From a checkpoint of a small mixture-of-experts model trained on Wikipedia: 35.2M parameters, 1 pick a token.
Below are experts of layer 14 (counted from 0) of a mixture-of-experts language model. Rows are named router (the router's row for the expert) and show model dimensions 128-255. Each number is 128 + 32 x the weight over its row's rms, rounded and kept within 0 to 255. Numbers have three digits each.
After each expert's rows: a language model's description of what the expert responds to. This comes from a sample of Wikipedia text that the model never trained on.

# expert 12
router:123104141192109125153110161121115145125103165155139147127110139157107144156159156120080127161153121160160112167198139085173139125113148172154170139069160077166133096117140116146177138120119083162092149102152154131169104187065129111132108051096109101162128152116074118155206069100102129166098107120067129113138106142040081075139083135150104102084085152080111096094076062146129117158141
What it handles: Speech and decision verbs and connectives in plot or news prose: said, claims, suggests, decide, according, due, prior, However.

# expert 14
router:191103113195103111081147167117107119118089113196107150165102077162120165100135138107176101150092134154111104102156140107148123119110167166125142165129187109129127104130093082110143114107166116126161137139121079096118107138132139056160102119124053140150148129080102166085142149078116111133069143124089115128117114159112128126148166044120118129082145095092170164092065146173128146175102
What it handles: Latin suffix pieces in species names and taxoboxes (-idae, -ensis, -ulus) plus science terms like protein, electron, peripheral.

# expert 6
router:137114128135105122110178177164112081125106158122132102178093114149143160104126152146122114096170115159106123091170128109125074137152159069125145177100150166124118115117121135093085086126128150117142113156147136103153146125104097097105120160181141196137154147099133118115112132181093088151117061085167105169133100180093197110130171150192174096086174172109109129131112122109103118094144
What it handles: Given names and their opening pieces in lists and tables, often foreign or accented, such as Michael, Paul, Mihály, Gerardo, Cyrillic letters.

# expert 7
router:058143169105171154138110115146161164138097125070115182167109145129094108167161087095134180075179202155148138124142121153157136127161092126098138161152139124126116109086117129130153124137086154087145148151058101093132026109084045074105141095100105150096153112090140123107060101204133128121154110146165154132150166168097092109143117104161072160107154112097112094118124108118108190200145
What it handles: Line breaks ending list or table rows, and verbs of career or description after was or had: known, served, played, worked, born, based, such as.

# expert 3
router:097086154145121152096179156154115144161164137142099179094084160141118103079155149198148074121118138162163165138128079121083119146048105144087124135141147085156113075139161131104119099178109162164163106107132121158105168126075058208104094186124112132174112169123155115048156140119090098085095119167097111146086143112115094085113177139092163113110148079108102089104135111167184114128143
What it handles: Digit pieces inside numbers: decimal parts of coordinates (4.98, 2.17), vote counts and population figures in tables, years like (1954), goal minutes.

# expert 4
router:080098098130147075143097121101094148161107180128079163089106126143162103167140174084167118071134114158090160109119112098119087125211145159158159106145118111155191116180109137148172161092117101085056181138077152118097134194110206091094128172122138115141147184142128143122121102101105122140135132159177109142154146145134144156115138085167117152136111136179149146089154169079162102164092
What it handles: Forms of be and have (was, is, were, had, been) after a subject in narrative prose, e.g. "damage was estimated".

# expert 10
router:083097191097099130097134185195126106056148093163112110079142114108125109120142121100136107174144174107126103086137120107165120100185159130136138073079124107212161169128121119065144125128140136127188136086093110092085126130099149142081095071155142115158139104095088111142160098083098104179117122153145106163094160106091122117157096136105167142115129139073129078113152107191154164130148
What it handles: Nouns in sports, award and music-chart names and tables, such as Award, Championship, Cup, Series, Albums, Singles.

# expert 1
router:117088082096144182176111144086108168122102066130136128119088160101119161162164085095151115137181177119101132142099089181155190189085180108153124145177091106072097070099149199193158135150139137126101163095152143195099181130168150137129099114122136115102084148138092069147163109119153130127110140118152092174109159059192123105135138198095136136169159124169078155171118119061131101127126
What it handles: Opening pieces of longer words split into subwords, like acc(elerated), dist(orts), def(ault), Comp(utational); also wiki heading markers == and ===.

# expert 13
router:135145111114116138089158111163151131083165148123097047128110154087146161095116182095094107110089086072114086110166187142139133106172094113150149124094089108190168131156196071127062139152141147147160133085212092108200115055152147141087096068067136125161088096110143104128084125145189084194110178124146093148076126137120165180136128121145125090109113163108118104088135127069082200124124
What it handles: Pipe characters separating cells in wiki tables of results and statistics, plus semicolons and numbers in score lists like 4–2; 4–3.

# expert 0
router:138102145154145086121157140137152158118130110115104160162123090104099139148163148097148153161162143144136113143186102087095126134131142184144153121135172038156139095084124185161131145102137145214149122100142101080145111138106101142097087099101096134134189151100088134151159159080094126147100097134074138124085106147130071103147155123151140069108120171102101075151090025134147184128120
What it handles: Everyday English nouns after "the" or "a" such as food, water, building, plus odd mid-word pieces of foreign names (Krakauer, Adetunji).

# expert 9
router:132150180177115114120135148139130126113126152157128210158115163166129144146153101128131145095127124097125145141090113092135054085146108153152137140148113085123185110109128101159179094084077136090080083110150112118079098086142107164080144163098093128089149150113095139188167169134088108074137133160134155121136161117098109122123074098147163137086066151146143164130195161068117175151165
What it handles: Subject pronouns and relatives before a verb, often in biographies: he, she, they, who, it, as in Born in England, he played; also final pieces of article-title names.

# expert 15
router:094131087150080153091150181127123113153119154171153113150142167142133156148092169091081140119115128147058063169091118123146122055113136125153135088169149107060127144099116108168139103146165077157154083103110139125192144100134163163159144122188170118166153056118169089100148150135095154104207167115113096106133136172172080119151110078076141113139123161163138153157077124160133090073094
What it handles: Opening parentheses and quotes before a parenthetical or quoted word, spaces, hyphens and capital first letters of names in lists, e.g. (extended version), "excellent", Kn-ife.

# expert 8
router:198120143076123167146171096130104155095136195175120131143145150145163138127156146109060136148093084150150154130147091103123117149159100148145140107074168126148081136134144107066077197169117142079130175166143088109082131142125100136097120164088102085135161083083102159165164186135112139142089169178071154108161071135145088123142070081109143162111154150150111098121107119150120124116102
What it handles: Direction words opening place names (South Korea, East Germany, North) and pieces of South/East Asian place names like Guangdong, Kalasin.

# expert 2
router:166139197192064114132124110137121157112142105101089092144127088141031138152122075110077120122130096102107057104119146081143125126145152168167124171121167190150153154067071145144133126158130099101151078170169166093157145115124127091153162129125108143174129082113106119157103150115102142141080087073091181134073103158130114100163079091129114082072121153075166106089171167126142119088165
What it handles: Word pieces inside place, team and brand names (Peoria, Mecklenburg, Batman) and office titles like Secretary, Director, Governor, Minister.

# expert 11
router:126162168104116139084129082063136130118129101141083097115163140144143091137121157104143089125108111133117098085110211110080100104090135117158081164055145171141153170136135065113096196109148116186146153073150130095136136181143162070097114126135151073124114086101172118184181114144129117151177155113069114138100147115056077137174130140098179105124141164181105078175166159127113138140178
What it handles: Prepositions, conjunctions and title-opening words in music, album, film and TV articles: In starting song or album titles, of, Genre:, Best.

# expert 5
router:163120111146149106126119064122110177155104086039167107148173093154151182132151127154171130177105164183083165098144146107116163148143068136083178109098054193145146120130100073076135134139093104118113113149104111132090126136132165133099123107072132065145119161130082184159074121106135177080088132133162162138140072116097158175163092136122105163136104098104148111100137126106186168117147
What it handles: Articles and possessives after prepositions (the, a, his, its), plus second pieces of modifier words in infobox fields, e.g. Histor-ical population, Auxili-ary route.